{"n_experts": 96, "d_expert": 32, "activation": "swiglu", "balance_bias": true, "n_kv_head": 5, "head_dim": 64, "norm_place": "pre", "lr": 0.00284}
Below are experts of layer 5 (counted from 0) of a mixture-of-experts language model. Rows are named router (the router's row for the expert), gate (a neuron's input weights, with its number), up (a neuron's input weights, with its number) and show model dimensions 128-191. Each number is 128 + 32 x the weight over its row's rms, rounded and kept within 0 to 255.
After each expert's rows: a language model's description of what the expert responds to. This comes from a sample of Wikipedia text that the model never trained on.

# expert 44
router [104 153  85 103 117 159 157 121  89 110 110 165 176 146 122 115 142 148 168 154  98 130 175 141 132 150 158 118 218  99 173 167 116 171 145 133 129 218  85 102 113 162 148 176 121 149 171 152 105  76 114 159  91 156 116 103 158 117 164  77 140 125 109  78]
gate0 [ 85 103 184 113 167 125 185 121 125 133 129 106 133 153 105 161 169 160 102 133 160 171 125 147 125  88 161 103 128 124  90 134 154 143 155  75  99 207  98 115 146 131 118 161 129 138 131  93 161 145 150 113  90 101  88 127 152 119 154 166 102 154  88 138]
up0 [111 214 138 105 151 112 187 138  89 175 215 155 138 157 127 180 129 129  99 152 108  80 123 150  89 154  94 146 100 135 150  82  52 180 126 107 124 169 172 154  82 161 137 110 198 149 125  79 178 111  71  99 146 119 147 172 181  85 134 132 165 122 138  83]
gate1 [129 103  83 160 144 200 164 137  98 107 105 143 129  96 124  75 115 108 144  97  98 161 161 175 138 153  50  85 137 133 112 128 136 158 163  85 159 103  71 103 141 138 123 102 139 125 128 117 115 149 111  94  70  91  86 143 153 119 183 138 137 133  54  96]
up1 [ 49 112 141 118 128 168  74 124 134 135 160 128 131 136 187 131 132 119 108  95 178  74 142 128 147 148 168  89 116  90 125 168 123 106 123  62 150 153 165 145 108 133  56 134 106 105 126 139 127  50 114 117 105 128 146 110  50  91 107 160 112 111  93 146]
gate2 [112 138 130 162 132 174 134 121 102 140  72 167 171 128 121 133 149 165  69  70 126  82 123 101 156 137 122 169 144 133  65 120  23  89 110 127 169 144 129 131 140  90 147 175  54 183 179 132 168 136 103 133 116 103  95 128  20 104 129 144 138 160 155 129]
up2 [156 121 135 144  93  84 150 174 124  97 165 136 139 155 119 117 148 121 127  82  97  84 139 106 125 126 129 155  44 117 146 114 122 120 103 118  51  91 160 130  41 114 103 117 150 118  42 170 124 121 115 160 117 107 128 106  76 159 171  71 207 113 135 128]
gate3 [109 145 115  92 120 129 179 125  80 105 191 186 156 140 139 139 194 111 127 163 118  66 143 188 118 139 185 148 117 169 156 120 119 149 119 161  92 163 147 130 139 197 120 103 123 131 178 128 108  77 143 128 117 172  97 164 145 123 152 100 103 131 133 110]
up3 [152  95 100  86 142 106  87 138 143 121 128 131 164 148  96  54 128 137  82 151 139 119  68 127 140 134  93 135 193 127 109 112 113 174 157  76 123 117 158 114 155 133 122  54  68 180 123 152 137 142  98  99 118 102 104 212 109 164  69 112 171 124 164 117]
gate4 [103 128 124 101 122 100 102 153  88 175 139 127 123 121 165 127 108 138  99 134 103 140 120 188 219 181 139  87 161 132 163 159 130  99 208 153 129 138  90 188 100 155 133 140 159 148 147  99 166 147 148 157 138 205 106 110 147  96 137  99  98 169 127  89]
up4 [102 145 122 177 105 139 161 104 127 167 133 124 129 133 147  95  97 109 153  60 121  98  77  75 168 102  80 126  92 154 156 158 119 142 131 167 112  60 153 136 107 138 122 153 106 146  76 122  89  83 144 181 114 116 139 123 109 140 198 118 154 114 168 100]
It responds to: Prepositions and connectives

# expert 59
router [163 102 128 164 118 176 138 111 127 154 121 140 158 131 128 171 197 143 155 159 119 213 143 106 125 143 136 154 203 115 102 151 120  66 162 147 106 157  86 142 162 133 143 176 133 177 106 145  82 146 158 138 118 123  43  49  75  96 174 126  73 129 151  99]
gate0 [150 138 174 187 121 123 144 172 139 169  93 156 119 130 141 136 167 139  88 102 178 108 141 101 156 109 116 109 168 164 108 109  74  98 151 124 148 126 120 140 171 113 141 116 147 141  93 195  87 151 128  92 180 141  86 164  59 118 121 122 115 126 123  99]
up0 [156 125 134 169  63 132 190 153  68 101 143  77 148 133 184 174 177 135 131 204 101 120 186 105 145 136  86 101  99 123 171 113 108 103 153 110 140 131 135 111 139 139  95 116  85  40 125 149 121 137 171 167 157 121  91 160 123 100 133 229 140 134 120  97]
gate1 [111 140 135 126 112 162 158 159 142 126  98 102  93 116  99 158 133 145 146 145 127 252 128 137 108 121 122 126 139 168 134 133 151 106 138 181 138 109 121 109 135 100 161 128  88 141 131 157 177 122 181  66 169 136 124  94 105  97  89 169 104 121 145 150]
up1 [125 145 142 166 170 141 114 170 107 100 119 112 153 122 143 126 104 175 154 158 148 116  84 210 126 122  75  88 129 115 127 129  71 109 109 155  82 198  84  98 105 145 127  54 153 140 126 116 132  77 136 144 136 105 133  73 148  57 164  78 122 104 133 117]
gate2 [158 103 125 111 137 151  96 136 174 156 121  82 144 192 153 163 137 166 149 139  83 111 116 118 143 163 122  94 147 123  90 101 119 118 148  72 177 128 120 153 101 107 105  47 174 120 142 128 123 158 121 177 197 158 106  53 156 156  67  94 159 170  82  90]
up2 [129  79 103 111 142 100 145 133 122 115 108  94 161  99  93 146 112 114 120 135 157 110 122 136  93 123 116 187  86 151 184 148 165 158 153  84 106 171 139 118 123 124 158 135 159 101  80 148 174 144 141 122 111 108 152 168  97 162  87  83 157 106 138 208]
gate3 [124  38 153 160 117 144 174 116 173 187 126 203 130 116 111 166  98  80 153 153 110 166 136 165 112 136 113 140 113 136 155 133 156 115 137 116 149 129 107 128 105 152 166 100 190 111 130 129 160 121 202 187 128 154 131 100 173 155 176 123 103  79 118 109]
up3 [ 86 110 144  89  90  96 133 125 137 108 141 128  69  84 108 151 159 125 136 122  68 117 125 192 131 148 158  90 141 171 134 102 112 121 179 108 132 154 129  83 136 138 138 119 125  54 129 117 136 140 109  74 143 125 143 149  94 164 161 125 144 139  92 141]
gate4 [176 106 142 216 138  78 135 133 100  84 133 127 142 142 152 161 182 134 150 156 185 147  69 160 128 161 184 107 131 117 115 148 139 117 129  96 118 118  81 190 153 150  91  71 152 104 132 143  81  65  76 110 122 153 106  67 108  83 143 167 140 129 160  95]
up4 [ 61 170 172 136 147  99 111 107 151 134 136 176 129 168 115  99 130 183 106 130 131 121 124 143 135  97 144 165  81 132 133 160 121 168 135 107 148 102 129  90 147  75 107 107 153 146  88  63 141 142 128 188 104 148 126 136 136 180 128 141 158 121 149 136]
It responds to: Foreign word fragments

# expert 13
router [144  81  91 121  81 135  93 120  99 198 168 182 207  57 117  86 128  95 146 127 118 159  84  91 148 153 103 184 116 131 156 141 120 196 159 146 138 128 127 158 147 129 104 119 172 131 112 158  96  75 154 151 117 169  94 162  87 135 150 113 139 104 116 132]
gate0 [145  78 108 141  75  97  89 140  84  93 142 136 137 142 111 163  84 152 116 102 142 145 103 163 149 151 165 126 155 110  80 125  84 112 134 139 125 161 135 120 117 132 153 115 115 154 172 137  82  77 124 117 141 192 107 147 146 173  78 107 159 120 123 190]
up0 [122 178  99 111 112  65 153 125 143 151 109  70 109 153 161 136 131 113 146  91 149  76  86 129  92 144 167 164 130 126 145  94  90 195 122 154 130 140 107 138 152  19 103 169 142 104 182  79 116 135 134 167 101 220 158 140 151 191 135 139  60 113 186  73]
gate1 [165 170  67 118 168 102 112 101  49 155 201 201 125 128 108 116  69  93 217 138 104 185 106 143 140 152  99 230  91 141 125 140 131 159 174 103 181 177 101 160 115 119 139 102 161 135 133 159 178  66  98 167 100 120 104 184  85 137 125 144 135 100 124 117]
up1 [165 149 156  91  78 125  88 157  89 171 126 134 122 102 118 127 151 127 132 124 125 123  89 132 104 165 117 168 138 180 150 124 163 191 138 101 126 121 173 153 143 149  93  85 140 122 113 201 155  73 170 144 173 150  93 111 168  95 118 140 161 144 103 132]
gate2 [147 104 101 137 123 102 167 144 127 159 107 147 151 118 117  98  80 167 124 148 191 100 102  88 112 140 148 184  78 124 172 143 114 121 135 129  87 195 156 140 185 143  63  78 115 136 122 112 169 140 169 131 126 150 167  87 170 110 135 165 101 144  81 130]
up2 [170 125 109 184 143  77 116 140  57 147 157 152 130 179 123 119 106 123 139 105 140 131 117 156 111 179 154 167 140  65  99  78 129 169 158 118  86 232 192 175  85 123  97 127  96 121 173 146 131 123 103 116 142 127 152 127  91 177  85 114  71 124 107 143]
gate3 [159 127  83 157 125 138 112 129 144 139 128 141 180 128 159 175 131  71 112 125 114  58  82 175 170 156 104 212  95 172 153 118 113  98 129 116  61  81 118 111  80 166 122  89 146 191 136 132 111 200 120 115 156 139 129 113 101  97 162 156 147 159  75 115]
up3 [113 131 141 160 102 127 107 123 107 152 153 181 119 101 150 124  98 131 136 150 158  86 169  72  84 118 181 147 100  69 135 163 163 134 141  99 134 172 102 121 145 124 134  69 101 142 158  77  78 142 149  63  99 107 138  71 108 105 115 114 141 147 114 109]
gate4 [ 96  68 121  84 149 128 108 127 137 104 133 119 148  97 146 103 155  72 202 136 138 102  82 163 129  99 124  46 111 159 151 179 126 187 149  89 168 164 162 110 156 157 158 101 101  90 130  75 103  98 133 110 132 156 133 134 149  47  78 102  95  91 108  91]
up4 [135  94  95  95 106  94  99 101  77 149  53 116 113  87 126 115 108  98 126  98 149 131  73  45 116  84 194 172 118  89 120 125 139 111 197 178 146 125 138 123 145 166 152 102 176 114 140 198  97 189  98 154 156 125 153  95 135 124 164 181  95 166 150 158]
It responds to: Names, dates, credits

# expert 51
router [140 124  74 169  98 147  90 176 132 149 110 114 114 114 161 155 122 146 175 135 144 159 123 146 182 168 173 149 154 122  92 139 188  81 143 152  78 160  70 105  90 125 168 154 141 169 134 111  79 133  69 103  98 150 108  60 102 114 146 142  87 121 108 135]
gate0 [117 166  83 149  94 144 137 138 152 198  52 145  87  56 153 190  85  99 134 119 137 119 121 157 134 142 125 141 129 128 137 114 151 174 163 177 120 103 156 124 115 144 142 119 140 159 146 147 121 114 109 171 134 131 121 114  78  97  89 101 102 138 163 115]
up0 [148 116 101 167 130 145 120 143 143  79 111 150 138  66  96 189 115 146 132 123 132 126 133 132 164 113 133 108 128 205  89 105 103 101 155 146 108  82 126 144 150 199 165 116  79 148 148 182 115  97 132 138 142 109  89  79  68  94 158 106 166  49 161  68]
gate1 [112 152 181  68 106 152 161 124 142 131 141 180 114 130 128 146 137 157 145 121 168 111 203 184 140 133 128 109  81 173 117  57 213  86 139 177  91  97 103 144 128 143 187 145 145 111 101 129 120  86  91 176  78  81 138 106  92 158 109  98 102 154 120 125]
up1 [134  96 138 108 121 110 118 138 109 158 152  92 151 153 150 106 107 191 114  84 141  70 126 140 143 134 143  88 107 170  94 121 169  86 190 187  78 169 175 110 154 136 123 145 102 118 152 148 104  75 151 141  65 144 125 135 113  70  94 143 111 166 140 115]
gate2 [167 187 142 171  78 134  99 113 136 156 136 121  96  89 181 169 141 145 137 163 174  70 126  78 131 104 111 129 169 137  90 101 142  90 180 114 107 154  85  91 160 163 127 127 154 138 136 135 115 123  71  73  95 102 109 111 175 104 135 158 160 133 108 145]
up2 [150 136 138 146 139  99 106 153 144  81  82 125 119 154 153 173 160 102 105 104 173 119 145  89 154 107 135 176 111 169 138  98  84 142 175 120 134  73  81 114 146 161  88 134  94 118 178 100 143 144  85  94 165 117 120 102 106  72 117 140 108 127 152 141]
gate3 [142 143 151 144 112 154 152 162 129 133 157 143  96 165 163 132 147 130 154 111  71 159 147 154 182 164  68 151 109 100 148 104  98 163  41 188 109 177 126 102 138  88 116 156 138  40 143 105 110 112  97 167 116 148 124 122 154  99 132  92 124 163  87 109]
up3 [139 103 158  96  92 150  73 173 160 100  50 142 143 160 100 133 160 107 134 117 138 132 155 109 126 172  99 115  75 124 158  92 166 149 128  88 162  98 204 171 126 130  99 143 122 166 114 135 139 126 143 164 129 105 104  92  58 197 100  82  88 101  93 143]
gate4 [135 138  98 188 103 168 102 133  86 124  86  98 120 133 115 107 126 118 124  76 107 150 121 144 135 138 148 145  84 110 124 106 137 139 137 110 149  75 112 126  72  39 116 126 121 106 183 131 199 131 163 144 175 146  97  79 116 167 165 155 177 145 171  62]
up4 [144 106  71 120 201 117 124  83  88 149 169  46 100 164 155 152  74 110 154 135 132 107 107 112  20  69  40 121 117 169 160 108 117  89 114 155 114 141 126  77 153  86 138 136 158 153  83 113 168 109 136 141  57 167 115 151 156 144 163 130 107 162 141 174]
It responds to: Closing brackets and heads

# expert 25
router [115  89 116 106 126 142 113  84 143 122 192 110 195 108  68 115 178 159 147 141  93 147 119  85 155 125 169 147  95 141 133 153 109 156 171 125 108 117 144 102 110 113 176 111 150 201 138 131 141  61 121 110 119 123  96 140 141 149 100 172 149 116 118 104]
gate0 [162 129 143 145 167 127 110 148 154  81  74  81 111 107 147 128 146 156 150 166 125 148 121  98 183 158 138 160 138 108  82  50  56 153 167  44 106 171  76 196  75 117 184 130 137 145 122  98 130 127 106 121 114 123 119 143 105 145 133 147 158 144 142 118]
up0 [124  94 134 150 166 153  88  90 136 101 161 108  73 164 123 135 200 114 135 148 109 122 185  42 122 158  96 155 134 149  97  98  62 164  99 127  78 121 138  98 101 189 125 106 136 140 107 141 190 150 158  75 126  93  98  96 146 126 191 128 127  91 136  99]
gate1 [ 66 108 178  88 118 169 171 139 113 124 133 193 168 154 105 134 184 110 154 103  71  87 146 142  70 155 183 170 114 144  98 144 131 119 177 145 127 109 158 113  77 136 173 219 125 130 131 213 122 126 124 145 102 146 117 121 119 160 144 113 134 137 113 151]
up1 [165 138 109 149 161 161 132 116 100 141  78 144  66 140 170 177 157 151 136 139 111 103 143 159 136 109 179 133  82 144 133  84 140 165 170 124 126 125  75 123 178  83  90  84 116 103  85  85 163 120 101 114 131 133 185 116 112 150 123 123 107 172 140 145]
gate2 [ 84 117 134 110 107 124 189 121 138  75 100 141 132  80 131 127 173  81 115  99 132 153 169 139 107 198 149 135 122 122 124 139 142 152  75 103  50  91 129 140 109 118 197 126 119 141 108 127  80 105 130 122 154 112 151 114 135 177 128 157 138 190 130  48]
up2 [124 110 143 195 155 160  95 106 166 154  89 167 123 131 151 121 129 102  85 120 104 174 136 115 109 169 124 139 131 151 124  83 103 167 119 110 123 108 112 147 152  53 145 109 162 171 112 112 129  62 111 145 101 125  98 138 139 169 123 162 135 159 140  97]
gate3 [113 132 142  91 126  85 166 146  99 118 147  66 111 172 138 160  94 169 137 170 142 129 171 137 131 156 167 142  98  91 123 136 139 123 119 141 130 146 177 160 185  90 146 152  90 116 134  91 144 156  77 165 134 132  92 188 144  89 106 186 142 147 157  72]
up3 [178  81  99 150 102 155 142  83 114 149 145 107 167 121 132 103 170 151 129 160 115 107 196  97 126  90 189 112 145 143  82 147  98 112 139  95  99 141 102  87 152  95 130  80 115 137  83 113 115 155 130  97 107 111 113 115 122  87 106 110 176 138 149 166]
gate4 [159  57 193  96 132 159 124 105 151 120 170 108 131 141  96 190  98 138 101  70  89 170 123 148 165 155 159 133 119 112 138 142 153 117 167 101 116  91 137  89  60  85 159 187 125 171 119  96 138  40 104 114 147 126 106 136 174 127 125 120 116 112 115 131]
up4 [148 145  90  72 204 122 115 110 113 130 144 101 203 128 137 129 175 172 111 115 120 163 162 147 100 113 124 108 115 113  83 128 142 248  94 156 137 122 130 133 108 137 135  86 172 110  98 128  97 131 116 154 127  93 141 160 157  61 147  83 161 130 131 195]
It responds to: Infobox labels, table pipes

# expert 1
router [176 119 121 150 124 189  63  95 119 165 137 101 153 143  80 130 185 126 167 135 133 198 156  95 157 141 132 134 142  93 198 148 147  79 146 112 158 131  92 131 128  76 112 153 212 156 139 162  86 144 147 213  91 136  86 118 109 100 139 125 144  99 156 115]
gate0 [ 97 189 134  96 171 169 131 105 113  89 173 170  93 147 128  81 177 149 115 156 131 129 105  90 121  76 138 149 131 145 146 149 124  90 128 136 170 101 110  83 158 145 140  63 110 211 151 111  96  82  96 168  92 121 113 151 129 145 121 124 165 117 148 170]
up0 [103 120 138 157 194 195 152 160 151  78 182 120 164 135  82 193 106 123 134 111 131 153  83  79 112 176 113 102 157  70  82 116 156  82 112 155 176 116 130 154 137 107 108 121 119 160 105 120 104 104 141 137 122  68 112  92 114 115 113 102 171  87 137 154]
gate1 [164  86 149 200 164 171  82  88 154 119 159 126 102 118 145 110 121 184 168  85 164 110  75 112 125 142 168 128 127  88 143  63 104 101 106 118 113 141 108 161 136  71 101 127 134 124  75  92 114 107 177 185 190 166  97 128 104 149  83 186 130  79 182 184]
up1 [100 177 105 128 102 159 160 174 127 143  88 100 167 102 110 107 102 122  78 110  56 147 192 117 129 125  90 152 124 136  92  69 118 136 174 136 113 117 198 113  76 112 135 155 109  85 133 172 226 170 109 140 158 199  93 148 124  82 129 156  74 113 111 105]
gate2 [168  78 110  86 193 111 113 132 137 118 134 147 157 165 144 194  44  69 139 127 141  75 107 147 113 143 138 129 146 102 130 138 109 156 151 178 159  92 148 111 133 112 123 130 103 163 139 180 124 123  62 120  90 150 115 141  96 156 163  96 122  91 149 169]
up2 [207  81 145 138 164 140 132 114 170 140 115 115 158 223 107 111 163  72 135  76 110  76 170  74 174 124 119 126 139 135  57 121 163 157 103 143 117  28 149 148 135  92 125 161 132 100 103 114 127 131 147 123 166 108 105  71 101 146  85 109 179 167  96 156]
gate3 [193 147 132 108 111 123 125  78  63 146 169 104 122  89 113 171 117 107 125 105 162 136  57 137  82 162 139 109 161  64 153  91 165 102 170 158 121 128 145 115 134  92 110 103 147 112  95 111 154 152 161 124 135  87 109 138 126 108 129 177 161 177 141 142]
up3 [116 160  79 116 172  70 134 161 130 150 139 157  90 114 176  92 137 141 137 123 135 118 147 119 148 127  95 133 158 101 170 178 146 165 174  96 166 123 143 140 167  99 125  85 110 129 157 141  86 130 155 130  89 115 101  93  88 154  99  76 146 111 116 130]
gate4 [139 113 159 182 157  94  90 135 147 157 104 154 128 178 148  70 183 122 140 104 174 131 176 127 130 148 209 115 110  69 152 104 119 131 114 127  75  81 140 209 154  96 130 177 169 152  81 172 113 218 156 162  96  97 126 131 179 110 115 140  93  56 127  83]
up4 [142  71  66  94  89 171 120 156  73 112  86 117 197  92 150  97 115 169 136  85 145  96 146 133 126 102 100 143 201 141 118 126 125 161  78 141 108 101 111 115 143 128 150 129  91  77 162 134 139 183 176 125 146 150 115 115 105 130  94 140  93 107 143 184]
It responds to: Personal pronouns, possessives

# expert 28
router [141  71 111 143 118 105  81 140 180 112 112  88 127 178 141 140 136 177 150 127 132 118 126  62 131 194 185 169 120 148 148 146 170 115 154 100 132 113 144 151 151  87  72 102 111 154 142 149 146  49 171  84  85 147 148 106 125 100 112 133 127  76 132 125]
gate0 [ 87 146 139 140 103  80 125  78 132  98 172 152 188 111 132 186  68 162 102 135 125 162 104 175 160 132 105 128 143 108 140  69 123 114 151 109 140  87 152 120 130  77 111 147 183 129 117  96  95 137 100 131 151 173  97 138  69 165  68 118 142 105 125 146]
up0 [135 197 168 195 159 143 170 138 126  98 129 176 104 110  99  58 114  89  94 121 134 125 148 210  61 142 136 153 133 109 148 146 157 152 170 121 113 111 150  94 137 117 119 122 152 141 133 153 130 147 105 130 113 168 122  40  75 172 109 101 128  78 155 118]
gate1 [ 64  85  96 146 111 102  92 180  92 138 180  94 152 123 108 153 144 158 111 102 113 149 128  89 117 169 197 123 103 148 165 148 200 103 127  96 186 176 132 160 140  64 131 120  93 142 222 106 105  64 196 123 134 142 149  97 145  99  86 137 178  80 128 167]
up1 [120 123 116  37  87 116 162 132 122 148 133 132 112  79  19 110 158  78 117  81  98 160 105 145 183 160 127  82 123 182 117 135  83 146 161 130 128 156  77 114 186 114 148 118 111 117 138 167 170 129  98 208 172 114 104 129 140  76 156 121 126  98 123 108]
gate2 [109 149 154 181 187 103  62 158 166 136 147 150 110 123 138 148 158 188 135 185 163 123 102 123 128 170  85 134 124 170  87  84 155  67 136  68  89 125 112 172 134  72  99  81 129 131 133 107 188  61 134 149 160 142 130  71 145 104 143 197 129 109 116 140]
up2 [158 124 139 120 111 133 126 102 113 112  96 124 131 110 138 114 116 137 125 143 121 115 147 166 129  72 125 107 153 107 120 156 133 169 115 197 111 137 159  69 165 135 153 141 136 123 124 133 109 187 110 113 155  59 129 154  86 102 147 105 177 161 127  53]
gate3 [148 111 101  67 144 145 118 149 142 151 153 130 151 109  69 121 161 153 105 114 157  86 106 152 133  88 123 108 153  93 149 182 148 138 114 123 115  84 100 143 157 163 124 171 145 100 175 134 153 120 118  85 115 170  96 142 132  78 129  97 173 134 144 157]
up3 [139 175  98 174 186 108 147 152  66 133 134 120 132 176 128 140 126 129 133 141 155 130 125 115 102 161 157 129 171 149 111  97 112 152  61  53  90  90  97 101 170  52 143 103 160 129 130 136  62 163 118 123 136 121 111 110 143 139 151  96 148 149 206 126]
gate4 [184 162 121 108 129  79 116 111 192 173 161  67  94 169 177 145 185 153  98 112 166  77 100 160 167 137 127 130 160 133 163 145 121 128 116  94 105 111 102  99 185 104  81 137 107 154 141 151 143 113 181  89 101 153 105 111  82 116  99 151 159 108 135 161]
up4 [114 115 216 170 176 145 146 101 131 187 105 158 131 115 131 139 109 105  78 123  92  88 102 183 158 113  75 161 148 108  99 141 115 122 117 185 160 172 148 112 159 139 113 137 164 112  72 150 201  94 138 133 152 157 148 174 149 119 105 157 117 124  92 107]
It responds to: Possessives and section words

# expert 39
router [184 115 103 136 104 166  83 170 188 137 199 136 120 149  83 147 121 105 163 131 130 101  66 154 182 122 175 130 117  98 149 143 125 125 160 114  97 125  56  81 156 113 104 150 128 166 143 126  99  88 155 111  88 162 135 139  89 168 139  94 110  98 150 170]
gate0 [ 79 127 125 187 159 201  77 116 111  96 137 183 137 146  69 152 118 157 125 144 172 142 133 122 159 113 118  93 144 118 170 100  48 167 165 155 150 117 109  86 144 173 157  78 114 109 147 135 131  87 108 125 130 161 137 157 104 195 174 116 121  80 161 126]
up0 [128 215 115  92 125  62 130  92 174 110  94 170 184 149 176  99 111  76 112 172 121  85 114 140 189 142 100 155 108 102  88  93  69 141 149 105  96 147  96  96 120 150 199 114 152 165 195 115 110 131 120 165 182  67 163 111 101 208 157 123 170  93 143 152]
gate1 [104 143  99 119 136 112  91 148 189 144 156 197 152 147  77 140 110 114  77 123 179  55  96  91 102  78 164  97 148 143 104 154 112 149 156 120 153 144 136 123 162 107 134 109 117 199 164 159 165 161 132  68 125 134 113 109  90 142 156 124 182  83  92 125]
up1 [126 143 142 130 145 161 131 153 124 106 134 115 155 109 105 156 135  76 202  90 120 156 142 157 101 124 134 157  65 101 128 144  68 198 160 151 115 107 120 116 143 161 117 136 114 137 139 114 156  58  56 127 108 121 133 135 135 210 143 161 147 142 187 144]
gate2 [151  59 178 156 152 127 154 158  63  47 172 125 177 138 167 173 126 141 158 142 156 159  84 109 130 129 153 113 125 108 124  81  85 114  77 140 111 138 130 100 179  92 112  98 146 139 141  81  80  64 141 145 145  71 154 119 102 153 179 146 167 105 160 145]
up2 [118 150 156 148 130 125 112 126 165 113 117 185 136  79 137 139 176 117 115 166  91 154 108 121 130 123 130 126  54 101  80 127 123 139 165 145 143  80  90 156 135 114 163  79 118 153 123  64  68  84 116 134 112  60 177 181  96  93 124 122 127 185 119 131]
gate3 [126 187 115  79 137 136 131 161 115 159 134 162 135 177 104 163 159  85 126 113 158 131 119 128 138 130 102 130  99 179 147 167 149 136 140  82 107 145 128  68 168 141 150 116 109 147 148 110 108  84 124 141  88  98 132 181 159 138 141 121 100  87 185 112]
up3 [116 136  88 148  64 135 179  44 137 130  76 108 141  77 137 106  74 148 139 166 152  99 129 162 135 121 132 152 161 138 143 125 131 136 153 172 143 162 121 102  98 139 151 146  91 160 131  90 116 133 158 143 153 206 128 121 105 134  71 118 130 125 146 130]
gate4 [159 123 150 118 133 105 134  87 152 106 124 122  73 186 139 143 198 131 115 185 147 151  57 202 155 144 142 147 142 147 141 145 109 141 140 175 113 167 134 114 141 134 111  98 165  55 127 115  86  99 158  69 184 110  96 103 159  65 110 134 116 129 124 112]
up4 [136 128  95 105 117 190 101 114 148 112  66 112 134  31  97  88 109 119  92 133 187 142 158 129 133 113  93 175  83  76 139 142 101 109 103  92 182 100 109 163 142 130 171 147  94 130 100  80 137 151 107 148 138 133 165 161 103 178 153 181 130  99  92  82]
It responds to: CJK bytes and line breaks

# expert 56
router [125  99  92 133 100 165 138 153 116 137 101 149  87 149  81 164 166 124 153  87 148 114 151 166 129 167  99 138 107 101 163  94 140 180 156 179 159 131  94 122  84 113 130 128 120 160  96 170 165 149  97 160 117 151 121 150 106  78 218  90  78 138 122 148]
gate0 [135 151 137 150 156  85 158 187 116 161 176 119  69 123 115 177 121 160  62  94 132 146 132 102 169 160 122 159  98 113 121 135 167 108 102 173  68 101  88 194 102 103 102 122 144 119 115 114 139 163  99 184 123  66 195 118 171 131 125 162 140 173  75 156]
up0 [121 110 155 110 107  93 153 164  88 119 156 169 153 157 100  80 101 126 130 148  76 102 141 130 127 181 136 148 102 131  92 134 129 136 125 118 122 110 141 107 163  91 127 117 111 180 111 121 102  77 145  87 105  84 163 127 142 161 149 134 195  95 160 203]
gate1 [107 173 106  80 132 162  82 104 160 127 155  92 110 169 119 140 101 102 167 109 189  98 119 117 154  86 125  33 122  96  94 181  73 123 197 108 135 193 176 124 135 182 166 134 134 127 116 159 176 118  81 162 192 114 168  80 146  93 159 104 141 160 119 148]
up1 [ 53 149 122 154 174  88  92  85 119 168  37 213  84  92 142 110  91 142 160 130 158 125 124  58 172 172 145 128  98  97 148 119  81 186 132  93 146 132 139 133 173 105  95 114 148 134 145 145 114 119  86 151 129 165 182  90 102 126 149 129 145 113 141 159]
gate2 [113 167 106 144 140 187 175 117 163 119 124  97 141 142 125 106 185 106  92 144 104  80 228 164 159 118 132 139 110 109  88 129  77 114  81 119 106 141 127 132  90 169 113 146 159 150  53 150 116 171 110  99 127 139  97 144  50  65 141 143 100 149 116 124]
up2 [124 165 153 159 113 116 106 151 153  45 157 105 181  69 107 100  88 138 111 116 109  60 125 131 125  97 171 146 131 105 105 157  93 162 105 125  98  86  96 112 159  82  82 149 112 144 141 101  80 169 147 206  90 158 142 170  44 162  97 132 194 109  91 174]
gate3 [111 121 128  94 156 102 151 144  81 105  96 151  91 128  94 124 159  63 103  98 169 124 155 123 159 168 132 101 168 155 108 118 146 151 181 130 157  86 130 108  69 144 156 143 111 105 122 112  92 183 101  98 150 190  89 130 120 109 105 119 116 110 107 156]
up3 [ 72 107 129 129 121 127 138 143 153  82 166  70 129 171  99 123 116  87  86 123 118 208 174 171 135 102 117  95 107 175  71 112 127  95 130  93 201 159 146  80 137 141 148 146 157  82 124 142 168 193 114  89 128 117 136 146 131 154 118  78 125 180 130 143]
gate4 [ 89 101   0 112 147 134  94  80 122 134  82  93 110  97  97 150 137 158  90 108 150  79 132  98 129 153 130  95 105  98 184 103 136 132 147  88 105 150 146 137  74 137 127 110  58 129 120  95 130 110 178 176  92 112 144 117 153  80 151 101  91  96 163 128]
up4 [111 158 216 119 191 130 141  69 219 124 103 159 131  67  93  83 121 125 156 114 149 185 144 109 159 142 116 116 120  84 133  97 130 142 122 191 108  94  98 149 119 117 183 183 122 136 120  79  88 140 105 184 137 128  76 150  81 118 106  85 124 188 113 121]
It responds to: Clause boundary words